{"num_hidden_layers": 8, "hidden_size": 448, "n_experts": 96, "experts_per_token": 6, "d_expert": 48, "d_shared_expert": 64, "hidden_act": "swiglu", "moe_layers": [0, 1, 2, 3, 4, 5, 6, 7], "router_score": "softmax", "normalize_top_k": false, "routed_scale": 1.0, "balance_loss": 0.0116, "balance_bias": false, "router_z_loss": 0.0001, "init_std_router": 0.0138, "lr_router": 0.00144, "num_attention_heads": 5, "num_key_value_heads": 5, "head_dim": 64, "vocab_size": 32000, "norm": "rmsnorm", "norm_place": "pre", "norm_eps": 1e-06, "positions": "rope", "rope_theta": 10000.0, "rope_fraction": 0.5, "qk_norm": false, "attn_scale": 0.125, "tie_word_embeddings": false, "parallel_block": false, "init": "normal", "init_std_qkv": 0.0269, "init_std_o": 0.0, "init_std_up": 0.0269, "init_std_down": 0.0, "optimizer": "muon_variant", "learning_rate": 0.00718, "lr_mult_o": 3.0, "beta1": 0.9, "lr_head": 0.00516, "max_grad_norm": 0.5, "warmup_steps": 200, "schedule": "wsd", "decay_fraction": 0.794, "decay_shape": "linear", "final_lr_fraction": 0.0, "batch_tokens": 65536, "max_seq_len": 1024, "doc_mask": true, "train_tokens": 338700000, "max_steps": 5169, "dataset": "wikipedia_en"}
Below are experts of layer 5 (counted from 0) of a mixture-of-experts language model. Rows are named router (the router's row for the expert) and show model dimensions 224-335. Each number is 128 + 32 x the weight over its row's rms, rounded and kept within 0 to 255. Numbers have three digits each.
After each expert's rows: a language model's description of what the expert responds to; "mostly gets" lists some tokens that are sent to it at least half of the time. This comes from a sample of Wikipedia text that the model never trained on.

# expert 29
router:063097160176136120180120115097151160173117128111167145136144151152133148176136072104126128125108116123181095135098106114089181108089056087077088116200117130136137146106129182120148103102218100114086142108136115245181090171104149090141139143089120103167158073088146143114162052114177153065160105102140142110147109159113144119138123167048
Short syllable pieces like to, tro, lo, vo inside words, often after In or a hyphen, such as In-to, In-tro.
mostly gets: "tro", "To", "to", "So", "Lo", " addition"

# expert 10
router:147066163178161166164166107070094168176121110089075144144116107115120108172132101103051161063158108127141117165094075065162173099121093103082174098148138181151128148154107151106149135100170119075114185056101086166123118151128199066157123070113073101129162136117117130150138088142120183113145159050117105084114123165070138097154192078095
Capitalized modifiers in names of wars, organizations and fields, such as World (War II), National, International, Democratic, social, Civil.
mostly gets: " social", " Civil", " international", " neuro", " cultural", " Nintendo"

# expert 40
router:065060167155183154128141108108113136112064158131118153157209153098099151161119117114137129114120104109121067094131105109096156181109116113125094114140154142144151133177184143130152140082145182112097100100112109157137119208116135088115173114121106101136169140116175166134121098128175185084141144144139108105120101164074136101134120108104
Words and word pieces in quotations and reviews, such as n in isn't, un, not, going, able, difficult.
mostly gets: " un", " able", " you", " ch", " difficult", " w"

# expert 15
router:150090166173119145177190117172140145132136110191117150155114175110167096161134124071128093152142113100160105141116127085157162125155145087118075134102131053193154100091113166139097147140116083121120125091085108131161077203089148125157198106154121124093174143102130153134159118136146137141172193114086106095137134153123127083143120090118
The pipe or dash opening a new line in tables and lists, especially right after a line break: | 1 |, - U.
mostly gets: "|", "|---|---|", "|---|", "---|---|---|---|", "|---|---|---|", " 1989"

# expert 13
router:122111151179127118173163145059126106151134104145140175171204123094114119130139116143108110115123136119151118104104116121134157119108111118143088136137130162131156104175193216056151147117111161141071187033113102129134119209122164107131149091074120148132166079093135156162170126142179073082182130091080168100127099150119165136150151149048
Suffixes like -ed, -ing, -able and predicate words after was, be, to or not, as in car-ed, massac-ring, independent.
mostly gets: " able", " Succeed", "ed", "ified", "ambigu", " well"

# expert 42
router:102142106143126178180217107098155147089069119137078199179135126090127162107099133091100173145157116111173064136095113074146152158093137105101099082141161075165163124132126173051168125117122167100125134099102108157107102143118146078158156093089104112133172124140191126098119100149146144083119113123103107107104094132099153110145123114091
Prepositions like at, during, after in biographies, especially "at" before universities or institutions: "studies at the Academy", "At HCC".
mostly gets: " at", " during", " before", " near", " after", " under"

# expert 33
router:120109141153110165125153094130092145100110079205116149124126085141115149113110063105112155103121103101207161129086071093117184188127135128094080116163164039150197126161166164109113109180170136075071098130117123124145129196083140196171176097071117102112141155142153185123124104151137136096139159126123203092137108160080172139164130102125
Single capital or short letter pieces inside names, codes and coordinates, often after Mac or hyphens: MacGyver, 22°45′34″S, APV.
mostly gets: "S", "P", "K", " Pok", "X", "G"

# expert 57
router:099105149177122167136151152052180192144102100121071154141141074099081106189162057129083145144144056149120149101077102129145151148122127079067156112138098140125145118043165190134170140110141150110106123088142093152158114167105152092161112132040110099133151132165155127111114090187146158096146170065061123100103147124093148095156119108109
The token de in words and names (deserving, deities, de la) plus first pieces of rare words: dys-trophy, Ber-ingian, public.
mostly gets: " de", " De", " public", " Public", " d", " so"

# expert 24
router:185102145153155141176190135095140175149096105103128144138139142172112093156184116073120123112144102097149126218106078121100125168197121106091139089121101137175140144135132161125150141110145148125099155096135097200167105134092168126144155087120103112107141151122136123118100106161139137112156150133090168098198129140089201117131158141083
Piece "al" and similar endings inside foreign personal and place names (Casal, Rawalpindi, Meralco), plus table pipes and closing parentheses.
mostly gets: "al", "ial", "tal", " Abdul", "gal", " MPC"